config = dict(
    n_layer=12,
    d_model=512,
    n_experts=128,
    experts_per_token=6,
    d_expert=64,
    d_shared_expert=384,
    activation='swiglu',
    moe_layers=[0, 2, 4, 6, 8, 10],
    router_score='softmax',
    normalize_top_k=False,
    routed_scale=4.62,
    balance_loss=0.0137,
    balance_bias=False,
    router_z_loss=0.0001,
    router_bias=True,
    shared_expert_gate=True,
    init_std_router=0.0196,
    lr_router=0.00083,
    vocab_size=46230,
    norm='rmsnorm',
    norm_eps=1e-05,
    tie_embeddings=True,
    optimizer='soap_variant',
    lr=0.00263,
    beta1=0.95,
    beta2=0.95,
    grad_clip=1.0,
    batch_tokens=131072,
    seq_len=768,
    train_tokens=523100000,
    steps=3991,
    dataset='wikipedia_en',
)
Below are experts of layer 8 (counted from 0) of a mixture-of-experts language model. Rows are named router (the router's row for the expert), gate (a neuron's input weights, with its number), up (a neuron's input weights, with its number), down (a neuron's output weights, with its number) and show model dimensions 128-255. Each number is 128 + 32 x the weight over its row's rms, rounded and kept within 0 to 255. Numbers have three digits each.
After each expert's rows: a language model's description of what the expert responds to. This comes from a sample of Wikipedia text that the model never trained on.

# expert 38
router:128113138180182194105129128108117147140076139092152067125093176062138152155138144057113139169148072135133116152132046136122110150115103150139146086110135114183120084089186197049111165135116216128126150128087156139126152151084173122132158124142123075168182085109136082149160083122131146143147108138183145115143166124115138104133092147113079200150101109163087119159159121130093158188147
gate1:103125165104098088115080140079155108129072145157101134118116141121127107162093115082144133088068058165131084110171152162111156175134138139140142155132118107117115139126117144097206145141081118170132155096099186103144143144149137147163132130150115186192129083171111108107114149066119184117188145137111071124149200114141146150133073110103121138082148110138172185159127123128131116103116
up1:111126069139126136164117126179179172114140193144143135069139124127098114112107115050142148107160162147223150141071134163142134126112135206105116067118153124141161089116066094155213110190087084108133082107100147198140092109206149137155100107130079085080050126134109129145147101113142168113140089115114104115127112117099155070142105162132109165182146071161142091088061182141091152064110
down1:112083103127138112151116143224096138173161076041137103144123156128149144165150126066103099125121100125109084163220135089144098208070072149138143119123103141187157155113151144095133115133104166062106106142131133095154108154144125164106089167106103139161098115127129089152108192163082153133170114096141162086117152150156086125103108126124131163132185132142118138115115089101183132151085
What it handles: Digits in coordinates

# expert 3
router:117088124114149156107106175104153167070173107121179121146129183137064123160135124103102147121097093121169122143129098133137137131114124123097133110142142131138129117082148173138169142073109148102128090166103121128111219180162163095103127104123129048096167167135118153152106111129127151087131111144115153134132149108164128109138126124143184126183168125160103109114122106082074194159113
gate2:083125155101143145091119100153114137078153115146089117142088093105110103194116117151087201173140111094097159104115135127095140130120123128124131146130110171107159158139104133129129110122163085148119155165134054154113076164122121112204171099124139121102177108086137131128115127126124164059136131169070183096147138128117148119147133142157090128134071163148108132090130166138099142123139
up2:151137171142125137154112155133138162103121127105132172134109192094099102104117135118106084084137148063200120153156132067137142102064155139120145130188130122157151161108096124119145171111191034090107108146148079092151098145142173160140153136108101150158133135170117164150123180085174131130115072128110180154089127132081130168128141121097157161122171079116173146151116128128101150139145
down2:143185094098161169171132158125182115186164143132185176175149136182158147112173133150078172181060098089102163143094124129124022109091128141128087124190104151176077056093131117111166153107131133146111090159168145141084159161131143125090106125150138095111133085122168139181128110092184171067120087114146091100075151142148152133091137101143122160198140104129147156140150078106132151142136
What it handles: Media formats, measure nouns

# expert 55
router:117125104128080161094138131053097152091120135158169071155107123115136112142048133117164128151142097110120089125119156117108172198132106132145153106139108065136094122106231147110165128113128108109126130173104132135150135154123159080069185141132108108167164164209061088159172125121107118109169078157148186127138139070091113164127110095146081165157163097135114103144139094148090166158178
gate0:119077109115134107119128077136198100110156159151127130131146089170134105122120132149098132142142063112125164173091128109104134131157125157134144130065143139134078103123117144116092115170091158126157128152168089104143128099126095107131088131147147102116141132148096084155113118144127094072169132093153127175119167133083147192185073156094085108161092094132083092192008143111147186145162
up0:213201131100152168164147107135145090136086086136094127112157142097155153159129156147067081175108081162176154144092131105128151181135111138196121141109134128114165133090121113119123108177144150152085085229092135143103094136126151154147099135107183134128039125045134091099160122168120149146094125101121132099144098120164141077074097105196140091093109087099098126209109137131173132098130
down0:115132195158131123155096095137122143151113110081134109090122128172127153126172064163153210136166131134167070123132114150145115078114107212105101104094167135156179143134157140130092139120121114152085163106142138150094116150159139161085136097111171165100098148115125090117114140127120128129138121138109103151086162158128131163116100149125165135103145129091091129144192097124082147116091
What it handles: Place and school names

# expert 51
router:128142118154093132138098127087124178099094131120128100109118117132117148145125172075149173155171107100169122129106130107135144158101147121101132107108135091170162063094109169149080180114124124095063114130092142130156176165128174081111153136129119125160127148129121136163133135145117171135150097109142124201175191079069095116199140171130124095120155094132094088126153105146094187171164
gate1:124163156152083117157085108120129105141131113159074120075121181116165140124075171117090092074131080185152059093136158142136128128119135177163099174113125154137083147130115203105145141128149089177151093102096156135198157152130165109155125159130111148128078085153106136138125123063117171144117121131120092109093164085178185125197124118126070103133065148104121104121142119068104048148136
up1:094172095151154113145163146146172134108152115203147094084104158129081101130107111055113107085146114106174131127097130183117129161111134202153143141094152152082134149118068085149110111193160177066137066093130161160097098106199167124136123141156117084098049067142124196131101099120087145106137090110074136117123134114108125079105164177183063123177190096130088106121090172081122160104129
down1:069170086149109123093154157124149146162114146114179127135207113103165129121179094022058091167070095134104095165170083172133150197112138108107156171097123107230116176147091127152095113151085153099121128137149200112090107089062149187180101163141160179111105135129137083161112062196097112126114144144172131106087121120117095139094133202100098165102168124105105087077190121105104133116156
What it handles: Clause-linking conjunctions

# expert 19
router:122139096170078116131105145139074160085105175093122095147052152113129089160120136121153152102161126102136154155120146122095190203089128164101098092160105108156185083098193153157162094138094129109157101160103149125149156169116173142114114146081151133116107209105114105140139132162127140104140101148107174126143161096155072101150147116105148131119136096138136112134119118095133106143130
gate0:128056094157110127115107111121138125124157137145170130110184135158128095138105128156072139155181135179159132191081176125106121118189062139052136113145186140151122115105102104162179170160140147153209100102125115120158136134144125105160134114155091123092162128138129105120127122135061092091145109127149118137143117140123156138085112143135085181155073131132103049153049142147161158156086
up0:140149106100124152147143124116127101186088161154104125105116174157188068119108181105144138169125117137161120120087154131170171188135135119142088122192088089132166131109103118147141018161104107199095125178138189130129126088112176152129132177159156155127096182076188108108172115135040174131130115067129113131053115170113118084100156118127200067138102140070088143250152131126136113177109
down0:098106194164139082146123108163077117109108127098091150115173118135108145126150132105143201147084137135134169181079089132140100095098140090132110100158108119162188179174130095154135169205071135163098168109175165130097094077153141113122128077166116159137133128066129064151139142118115155118079177181099113111031103114143118135142074093102158131135151124063134113165181108111109082072107
What it handles: Word-initial consonant pieces

# expert 57
router:081167090125071152090113142118119175136085163105181098124132174085085133156135168054118115137139112083165054190116123065076119101137104147206128097144095113124175081182130177083170164131146136124161214161143159139136134158089179083115155117113155076129157160158125100171082133136157151094132139091113156082154127128111130069149163111187137110142127110132139093130192168110139123142126
gate2:056155158104148067080120129130131172122120105167160135124037161110160100189124082158073205141119129139106151149077147085160142093145111161114091049164140158120130203153055101098165085124097080143074164238075067074194119180113137135132135105144164155142119099104149152102071122094116104105149091116146183121137082122129130126128170139139118128123104148142109140107143087049114130099115
up2:105137234156132152168157138115105191102149145161130172125155134071045084115117102126145079114157088092159104104115160085150142116084075117135119133150123129178119169055119153123084168131143067086181151135130142120108101166153119125148131120136124115139104128173067136199120132123219119127135161088115204139085122145113097157128138084106124148169169115079132092164120141159156094154152
down2:187185106139134125162146136122173055132174131147105087127105147103119105145100171113115166134087179140127123083146090098080078166106150112152066145100144106154136101089117106112141130092132168111141085124133161158086148130150153157142116144124117097196076157121131157138103114114154210101090115101102173139137103128116161153085109158119123115170128128139121145126149179124169117159114
What it handles: Plural quantifiers and copulas

# expert 0
router:100132119132123153133147107092065140129079180119167109161118080120056196182070151072131145121164100107115094176099162109118159116094117149148146079138184085145131111148138180136136168125090166117095113097080114154106161106100164120084124112119139105132139111155108161176117164156128172073102117142145160154174134154068136097110132171153169122206128131112118117130119089214145167121148
gate1:135142129129113073159109152096159101129146145161080103112144131088189065176060177120096091144093113136112103115187171129092122134125139114104145156148168185148089152135087180074205134115123153206143083086071146181124120146132135079203173117146133135172116064162093145150144133080101130126183116158122129163109136116099161130134096094140097150136108144109157135136134123098123084103146
up1:128119078105129141106163102151144109122152144141089133094116129128130108090086143071148131123184110139152167097075077144102161128110126196148123130165145171152127195130084101113142151150056118159143112095121110116108099130170126146192110125110134112075084105109079188159099109075092161131126088142139120114155119145131125066087161122190103136148179103111111120103118156099089143119104
down1:139190052189154119081181104208102156136138117142124081137106145111110136180147159069100107104118129196104069164146076146127142189118107108170148167100158145168161107115106145104102131134089117100117100131161139143168139167063143172126115123149161131093146103071178082168154125103089123123139142167138153154073111134127148131114114178143145128118147128121092102091147128131163123109057
What it handles: Mixed fragments, clause openers

# expert 9
router:099110155165118113132053147061185143156125142098155086111104131120122124172130136159122147155157097144070093150122128151130180114130101137139156108186115083154142150116155185180158190134111161130099158130110138130124203142080150102112136161119127123149111157195085132105116135113141113084149094157159170142122126140158121143139136128146171127139137124159141111133137055077087150131155
gate0:129065150091156123113119070164166117166168155145158102133116108139132124142105118149126130129082136092088106168100100154140160111124139103066122118148158128129087133156096178164158129164094147170166126146162049080096123093143116128116155108104095123093106178079078080106107105153092168105198107149152136119064149132123157173130073111164090161120156105087071048167062140131140101161160
up0:144194125128162132131099094154099083084130147189096119140119139167126169193162164134091111203085117114100154113151137136114119209142128099171118164118155102144123131172102142098213077135135153173127136199050140131092149080104195127131132150163184184093052159085099116083150103134007159175111082074081078115091153136171131140093070065161131154107147079120096114152125097107113104147156
down0:136128122153076138159152164126066105144168142085089124079124117140099155110172049085164156180127129166117164178110087174144128112072116184161080064148119109162142135143126155149116154130141121172138165114157139127161071096152149123109147060178154181129126146113107076174120171141109105116098135151101149094079149140155150167092083095129116163112108116084109091146168135155237089143114
What it handles: Table cells, distance words

# expert 20
router:095155098161147145069126182091172144068114105082172121104143194086165147219111155072144193145131086078149130167056121150092173185083104161150115147169089118168164072109128118137125163077194161087109170141149152149141137143086134088124167109099133135152132152121139146153081137127164107109183151127160162061163182120135105125146112145149171092157183139138059125136159091148107097186142
gate0:157111113151151123146136096149174109147097161195153092092172142120163086128104182179182134123125144150121143164141152125120142151185140158076131118111165139124098147127108124091124102100077123107185163112130125069115125153119149087117143134147088120126142143117093127140132077136065101133131107194123186072126166173124172154136106135071070171141084124148084100157026169116159150121141
up0:180196118091126168155138132100172128111120094136127083148102137122111135133128124144124117184066109134140126209090149094108152180069115106139121097117119119077139123127165155093171091189082146128070124166063087158108095098139144164105084175134139148137023106043151085127156117174093186191146136121129113145128132108177148146086113104161122127085110139100081110226171176138177148180148
down0:166104173138103096111148131117123144148158155113099102096175120160124143144081070115157143102100132142131176152114137145107197112119100120145156032162146088134157182164194086116158145181100075158119162074083124125103096114188144164111078109143125124109162168124079122189113149132114155082146190142146155098056118166160182176111114139104124104104148123113147071126085139199109089101097
What it handles: Counting words, no contest

# expert 58
router:079156131128061156124117147123094138113182144055137092177125166094084154131058115140158158153100100126116124129175107135080166122164104127112089068125109095173172167142099147104137119072158136117107071157072163159122100144105169115107156160135139160154088126113120171131150091103210168114162142166120157146105137091085107102133119172164066139124129112142102103179113138131116140108114
gate0:105057122094159096106156118174158104097163124216137080147126096137122112115169153182041109115179171123085127136098175140067106149158114126097126071145149153103117154150043193135149129173135180147188167095120126134160089127157139088130120107121068136141154176117103091145127099171099132076137081161109102109121164164115167157154119095105095178068135071188149100178041135130116103149154
up0:172158092124141105133104108128124081134112115210100105121156117169129148148117099142127139142078133153114113154077103098154176144130171169161119146159077129173153130102133088094132096148102122116102103167063076122166115097054157124093119155125168185154105102132117155170161102167069139091115078091116155140070086174146115123052133085119127072089162051084097099192158090167094137148108
down0:115141158155129117150094091132103144163114126154112138142161094173106157120157080138117183088129128117111172110119116136127153065080078126124159084088120140099150077142140158104113114111126116102153189108122112161100152139152103122099115177185124130071176098106177063131145105138100170130098117108090174165065105128149083139165096125058094078178161128120063095155134112139189122151103
What it handles: Nationality, ideology, field words

# expert 28
router:115096134167103115139052154119075167120080112071142113118100152095059150133136138067175162162112129110154136149152107146127119086153101135103158099157177104132159104089127175127176167115131122074136096156091151182146172178136172104108103125122094106139121148098116117142117141119119187138135096139142188120121167143146087100166096173167073133171140097134131124167186137094140157127144
gate0:129100085129120067106150054087185109138110138157087097119136086122116131145118169131147100126133169138143091124087141155114118130170124139095105079131106106087098115123075170159124111176159158135167128166092108096128096157176136107147144115174138104105103138126152127151134069127116131115158127145078142089143100195155148119139075110144103137076105093108123066157053107187124165148172
up0:121159143095111107136094130112152096173085161131126112138125144144082145140144190164143121129107157191118106124088107156191138172168155128139142114151099080105137143138158106147091062141139140133127108136121152124108140121081171178119111158144126109114092074084175081067158093143111172155186151122103140118091090117150127099000131122173177090150124114106110159188127095151157132139136
down0:091128159065140098177097131185138107162162136078070119104107132146109159110168141156133152115144134149099159140142070190159103077126101115130117135156111117112124133155146122090107132124136099108166104107114063067128132136133070132059134121174136136093158080088124100174126173111086083143119215215118124162089137083096109149111122105099084071237174162084122144080069124134117109135144
What it handles: Sentence-final word and period

# expert 21
router:092180132150093142111151119096165194107092177127158120108093152140124093167112196106151181116156121146100093172075121141157142171130103147136132080182120108122124128092158153164166149135129161090150139122082161092146162132081114121073136067146180144112118107117168105187149131107155134108120141146105101105143134070124104115152130189182215116198153123125112101153158105156060119105127
gate1:101084158101149066171157128108119165123122101153072108167159126117127102143097137112097159058130073151153066123141160114116191127119122148125121150110166145142105120131098151158137150124156094141167097091144120154135122134169123167175164175148082170177115148149140112123141082127143158140138094128131072136076144123165167151134084117129086084135076135131160139120143119048037064058091
up1:128118125152161142148121148125147154143131133169134130122074111146102114096084131085112114129176157137165138071084091175110140120111096178067113060137163129112129155147086065131145104173120135136149145151156105136118120140174165141075083125128081119114070167059090175152133139078122099091132061115073169107145104126097164023138156144185132096103151095128119140108101164092115114112103
down1:146127080123160121053124106227195133151127169100131137134143117149182144141117128067143127099109163152079066127184106137125066186117118117080124119046106104154100138155128108082114141147092151088115100171138094133156134152117132164124106100184089160127102131094127121217081142117127061115126111130168134143131149153100110159109143155172133191081080102134164137130071101109101100128127
What it handles: Mid-word pieces, compass directions

# expert 45
router:111101102170072147124119194109123154092151124067175101118070127066157099156101132097115129173128124099200112145105078089069220170093115171189146112121118177162170116086155150084124105094200120064141145127122161169160157147112134056137168099102148125123127151140121135124174133165145151099142079130169159113180174165146044091128096104139173148122101136150054089141143103113125175141148
gate1:111113163089103100150089136114164169144148156164079084156131162131160087133105153085084141088120107140101083127144202105122142121161151125112110082084164135179101184113128130125181143130159123128154140072132157175160117141139156119154186146146103165166109104168108152102138082057101136066169139103115142155057126149140173177103062103124077115145131125122157145071121175053082074096178
up1:135049157153124094127208145123176171168107115163132113101118106121110104132142140080112132086124151127146145124106184163121156168079103174177115124126147090106131106142056080180108112139114113112092089159110117089106100106143127117123089137172088114114091157110121159205132074116082146120120095110124100103130108117081148031129149183196148114129125147138112075115122170132142190146105
down1:115126101154122170051160139163120156145177102108129078138126124145129127142159120123111134124066101143144080138152094119150165161158135081143117174154182102147140129126106153151154091131149181082117106122128149127157158142165144162139098171165111122178147172097085067145160123139078137135086154118128165079075126124083121151109108169111147112125190098141084100119135179106112143092095
What it handles: Articles before descriptive nouns

# expert 2
router:161168068179096188147130182114131162122085146104148123157073131113160108124127131115139145106161084158150103132096103159134179129130082155183117155132131102169140083149128180113093148114128213136097121125094141179117153166145149154142127103078129079126148118111077114157074166120100151095184141181136158123166151118130110103211054171156121078160125123113106142154136135092066136145141
gate2:077126105122139105118158138091119102101126154138129159107051093128108137153071159096094166125185139082078151153090137052111131109155127140140101115080082160136156204191151124135104093090107092107145171185081113140149061153131135131132131112192133142150133176107128126079116130152097149098105124121084182156100086154141127139141082144142077134146096193171106152077157170093093188134121
up2:144157205125106096150152142141147154178107154137108078146140162117073093100131130139123076127103133047192107189144153129138115100077140077170100101149146063166149140103115117111094143150147119125178151118139124123095077181139133093140068113119162141183137105136081133172142116092180123121146119067120132095082088141061126122119162116114158175164138067148174131177108156141101130119136
down2:117170076183124165157082134119138132160162120113121104159142171132145113105149106188090145140151146088072133094046120131113098163071159107106163131159155131200138120070120118059172178137133209100169123153184092199023114164122119180126097132117115110192102151147141110175116097081098150119113097140074159157149149156134119168128164126103100141120126109142100190128186162143199138116157
What it handles: Abstract nouns before of

# expert 39
router:160125105157082145158074158112116176143159139098169128133132173114089134138121115143109130189153109105237158190080137137126180152110119110161126134164156112164123090062129148089125178080114120135098142144098172177114188158129126140098181141188144058173082090144152077141061082161153109104103081156122159157140132095133127097135087109089116065137159127146089129152161078096086205228115
gate1:149138106107157101167144078118110101095162140155087119117145082119110153167066151113078156072102078156154154177187177115106110146125159107129124153106136097135087131155081163139184116099111136163114071139047211203099143150120146103170139052116116166177134046124118136120103122101110134118129156154102034119111143109078142132153111124096089114155121135113156140162123096101101060098114
up1:078139111162135096097164139163134122105108063138129084086139141143130093072087148061157111068150187139129152132110112184113154103129108219162080105128111140096108167136127084169096152184098168130123109117108131150136144114165108190171094191120100104080068148191081152195119108074150098099112070092136126105164123165110109049148138190158119098144197115119073131117097184093138127127130
down1:151113101124166109076176127161126152119126117142145076080188223120112119092136120115142107150089153145074074162178135106136144154119140104098101123099193139149169150132111117167108125197104147066083133152112122074117149154125103196165128193136082118158115106124166053153113125136094122119146113106134116103088104198078125138105128133174050092068125107169128144096214097083159090177106
What it handles: Number punctuation, speech verbs

# expert 5
router:104167179149136089113154127095149161201086136130192108112104123071146214173146149166151163133144074120122128177120112096174103137120062160123153122135117102152162146109146156121155079108129136139127111181053136134185119131106144144169155150054108151174120124138127144151112146098182129140169110149127177160117165144087114141127120165099181118149118112110141122201132160167106145123167
gate0:218121166120141122131149120133165086155137174159125114125201142114089142140087161146137131153126101186125131073083128144129168097117124151117106101168140124174135071130083131175169097163098199135162131169154113155129121131140121097162107090115082097128114190110107147104146128149112151104126086096126166104102107153185141167135071120127085119095117164170101091178061146139117128162127
up0:193159131096153158162124104136111086148103077152099131111095131082131119163123118140127091107098107136072167136060145123150149167127162081154104106151070085125173085097156115116138087116111125140100129177021101129092086128079224172102118163135154109114088097060117136112153080143096165117102101138087134137087111129175181125045094124128161084152221089131081135159142096110146120119124
down0:138110123123146135122125134146145135141147126099104089076161120178141166103076112124125146151125176173092120103158108176118097090135118149110111091146115117165169120137123072159142170181108128106136189080177156143105140119180159082124132093106208137089130166149107131097155136140079146121050147154117119107069054102114147148134071146072115147152183081057097073100109147123170116131104
What it handles: M-word pieces

# expert 18
router:136144164127105131129116182119169130109098175055157134106071142106122125124105140077147157174140067106104126169131086059133154160179099146086123091117123128182215073069157178086139118100100175106100116137139148187135161138134158110094191107130101101128117134112147091117177104092115214076118091145183138151162147108161091083132114153122091142158126102127128059145141129051120136164129
gate0:127148133119138104121164132118177089155090184192139139142150159109156128162127107174166189140150123141106159181103151152108144079154115128145117074176137157129090116105063125149126149123119197145200139166120112095066095144122155178087177149135062110137116137115104057147154104083106129072169101099124143099097077158135210149150086135117046156098166088132112091156056195105121158155085
up0:142157107082158192175123090120159110118099176155133098124108127142124104127099149114053104164070130165125173099065122161184147156104132088122203118153144120090152108105142121128134011160131144102052103124100156086119093074103160116125147086079178173140095101096171130101147054173099192139120125105098143096095163163143120146083124067116171092114143120112081116218161117120098149106162
down0:131089123147092105165133129125150121140159187050141118126170127176148160121140087110191157045124161158141185191103084124167122090126116103123120073104045121146160106151148143076124124156108076183156108118125141074098126118098136169129143081172169143116097159093120100144111121097138159110122141173134152134071115127119150132116079095125100148140126074074090062077111052131147118084087
What it handles: Line breaks, subject pronouns

# expert 1
router:145138154122103107093102168118120145151138158073152123142083154093160177142142142157122200179110109082086124169161149092117163095177064163121090079125067120166208126135172139123157079121187127109114207157109146116153120122148148114066191130095106135143039139093123109138110097099142116087153129159143138161116186112052147128131118154152127095147185121135149106184141138110138138163133
gate1:113182145095135120089139135087142127155150089169097156093113147094146156133133127128101121147124103167133104113109165132120160206128142152158100118096091145156116139140138130170148113113113131179118098113132125166158146139130168126126139059141082122136094052171119111087126067087100164116187117094116142168103179170095146116120104148167117078124143185109126138148102102125138061118124
up1:092099112114105092183116134163159155097128127138116100133123155117117113116085160086161158101158153129151124162088133134093143105101111157133119090062137124129167106119072091165127168190093109102184115113121162132106115096198143117108043161081109108132044118100144182145090089135142185098119101086119108136077114102101097101107175142192123088176147074174088126084080159134104131087160
down1:079120029161167126089135149160153144093156126097128087127164147119128119164156114058123074139082180115104075215174117131095156148134096084115129181193169053134165134087093136112117094118110186160102094132163126135148161136110160143118142173149104130107138163117179081149145120111083132124164081114164092146118109143100182189136110144128142132140115072140077162133133095087130081149079
What it handles: Infobox field names

# expert 63
router:111193127148123202095150150088089113119141166128121101167112099113090072154113118084164159124152134104150084129060126132134136172089172187138132067129094097150151148104170138122160123136136140104061108173041140097141134127129122099107112116167041123150117158149152143162152111099155137127145109169172126075149149142101103139131135154145148165148167076172066117140172140117118124149207
gate0:092067119092121167137128120166161102171061165160126140122166124122096132144050139127077097114159158160141144157096197117100146099131150168085081122117080153156098120103090104158150164108110148119193124184106118110139051169123165126138130161138078060112126144120098110130100122136090131035128069136114106138170140114146196166158123085105073134116126159148131062156068075151136169091145
up0:123159111067139154123121122082167108128128152126120177131114125095161127131128129134136110128120061118131138120053126159135143170134129121118123104121065098077185139117071126092134084122088118108070109133094160104102134112074186107128157121063115153120062139033153065107154132162076166144124109096132090111108125128197166083034143104096138063115091094162073116169162094159149100106122
down0:068099135161114103142126134161125166137124125114099085090154152150116117121145049119163171108148105154107148175103113174129112113136156164105127134086121091116107166152171142124153144133155098186095121090189150106117078101137116113051131141118123170200131153140100101147094177102138101139076157134109130097050134167131120160087036099139091085124196114097115154115080074146183113180048
What it handles: Personal name syllables

# expert 46
router:091159124160098158124086153112175161119155176076177110169102211083136110171053158086116159126146068079116084162080122097071135150152119189178131102132067084180141106109201137128141118066192110109151147129102149195134138177113163071125158073155129117142107124140071150155104116156176166087145129112126144075131190090112117117141131125120110188148080130177088110134150130104128139093172
gate0:080114143107121097179145142141144087163105142139110130154137143141121157128095145153130059158116136112147121157107150149117173087192155144121073098154146112145136110149130148111144087163106162099151123122089107097140095168125093120156069131135068114116133201162154108074100112125143096058143074178106137109149106137125159167123116120186111181175187141153096083137045154162129173114110
up0:187142114079072161153118159122144085188092099136106142096123196147151147170080136186117079113077062114149163149055171131151167159144093134177150126075103122131139079149106120153134143130126104103062114155054121143030080063076169132131127182121134179131085059103144137036181100188114137124146083089141191133131150098154111101090135094149157145160148126122075134142115167167106154121149
down0:104080158150160073097163142162160139157092154062104151082184126160152101108179090114115180131154090169021177177136145180109178079102109092120139108152119130078119120123138081096132148101085092104111125126061119087125092080178111164131117094169132150100125117089117141192114199132125124096124194209156160099062140122132100174111100088098102116139177120084102104143132130159185031097090
What it handles: Descriptive adjectives and modifiers

# expert 6
router:130168130149091197117123137112078155149127129121124089177112109126148185138101155100178144131143107129145065155115026114084097136119076136170135071167097117174190132147156132151144123143107111126123173159061143169144146168118149142107193128079170088154136193201104154093105135095163139094160112120081124106134121111082088155181134114154133128181136094128143115136175147143108170122188
gate0:083106132130149104091124086154150101146166165108150131141141103119174114129106196151141108177127118134161123151145148093161126125225103146113105108157089169090094096098093177135167125133173125141228173182099117138125091150181109097129122107165115168098153143111123083132125107131154177096144059090103102103099091150169169132127093110073067145134125060117121103173062171139128168127161
up0:180160111089071131139119113093133071181094106156109138101090135144151118144113172156144081175092074132143135122097116124083139192135103103141140125163081126135117164131110129111154057132111138159079084134096145120097140114125158117136118156138120153146109055102130025086182098168067207152091105141152126137103117141173212140081136094083143129134163134114072155223167123122101134140135
down0:131075160121149112158125157146137093148128143128091029105189112168134176150162099124141173129152087161107148147088095114170141078074118138131145093114105177085165155118123079116099133129102096172111161108127151083133128131145138164109124119149114156113098148165146141173107111131130172127113148152110142156069128139159140169107122090100136118076135087039097089153111110138132065103086
What it handles: Inner syllables of words

# expert 35
router:080160115126145121155101172119084119092160110073151090112104078091092140130132180084145159171145092100119086106143130121049109142117125099154153097115120081177182124096150162073188101087137155114107139136129177171161104173077181112144145199187156176126110128118138040127146113128186174110175073171212140115133118162062084131182111151187151112164094119150091089115141091118116135099109
gate0:128119107161130144155181083153118093161103101118128115147133106168055135120119116161078132130143153174111115122091156139099151109126115153089102112137093141133123135135070094132110145169126093153157054155112192071133101102142081135099166130166105100094106186152151096151108128082086133104163130112123132166142082124137174156086058104156075119190162103114091023167114114132126111134115
up0:181141160100131161134132083165154080136090116133126113152149138145067132149115176125093095129096116111190158158117097127142182145130128114088092122127126097134135139134147086142146036133139130187098164169067159156148121097129150124079090180123161121138088145067131089089178153131090118149105130118079129154152095098146140098096104061140132042144162069196129137127106113134112122169120
down0:090057149070127075116156095105132136141144164140087070124183125111142157091135075070121142090138177102115164113101104163076144094076104141167139144109092187102193126122131075129114177156103089088130168086103112129135126135165117119067155075167140085131162105130137096142080114124130130095086197130078122118103129155161131175082064115107121142169160100041101139102081110189080167106107
What it handles: Copular descriptions

# expert 8
router:170176085120160137085064156083124179119125159087167126128047137094176137159102122139112128153162105142152121168104075082120140161066144132153109134199062102189167044145091152111098204075124146160096181147125148140112184165138146074146126134101097089147140165148145143133048146165147145134154141131157111170138160124132125089184072173147161108149157127135119118121171038089101159192104
gate2:092089142130098124076091098128151158078136112129150092129081101116104111159082129099141168151104118070075158167110115077175139124105096150110130124098137148116163158179089128099099107117163072169127153163094068144137090122094122135106105126132163121119137077116153111177119110098128158147120124183134145153098111140141142159144118101141100113154121203180221142087174133081121139133129
up2:134139204143162149100194145063098195146139082111142117150118173126098080137122122125140079095111132072176152165119084091144083105077100130124124115115124138137143162116129119098153167159163094129126067117153112131124055152136140165158082141129136120167172129160149165186154130095170100120152124099090126139068133136103172156128085169105149117103143066114146113129118143137115165190146
down2:112200065147136147149107115159167114198180152095133137106091167155141107134168158129099145180121070164101225128124181094130015153080126074136081131173101162180104075110097087121168146083150112162164126183132107175129089111162142136092078157177143114119094116098131171195113106080175139141123129179102193140103161097184202132128098135097088151162117131134172206142128145115132184153107
What it handles: Plural result nouns

# expert 31
router:144120052145141131124091119150117164172101123074178072135082163084095173153155173140158133106157098084083096127127106071073167143117112116200165131150129087149170122116109168124185108102176162146157171163161146167183150138106165141134156147146155127180074134166126125142119125116139144072153080121096177105126107153079129112135126086176135126212126135181089051115163114099098152101119
gate0:108105104188173115169132104165161127088142162141096075081149137117117134130153217110109170143190142123126152149112139110135129101165081124067117157145122123092099144134073125142168130172131145135172087119125120114146083202161153101193084127179075083134144152130125098154107169166066137086123108125103138127130065157154143175124048104157131152149107138159097061183060171183132174124112
up0:142145158112128182161114112145171067139178161143104126148114155211136115126117159088107113158122099112123164139090114109146093147163131144113163153130088066118138144124130093128105090148127144176119117113126141121133147101125154129114125156126157160129067154057121080131144154183099188163144096127130125131125125192174159104036099082086118085138144125125105017196098122132158164143172
down0:079129138121113083087128165151152118100190169145057085125211152177056143108168121095121184087093117104122165155131109126160157074073110101134131103147072124133154117193107075156109127124118141161096145106171131092087149162157127128088132132183144103143131113107122115123115100125163152149084151189143169135081137150192136127161125141115118132124162107084098115131109117161087105089076
What it handles: Roles and titles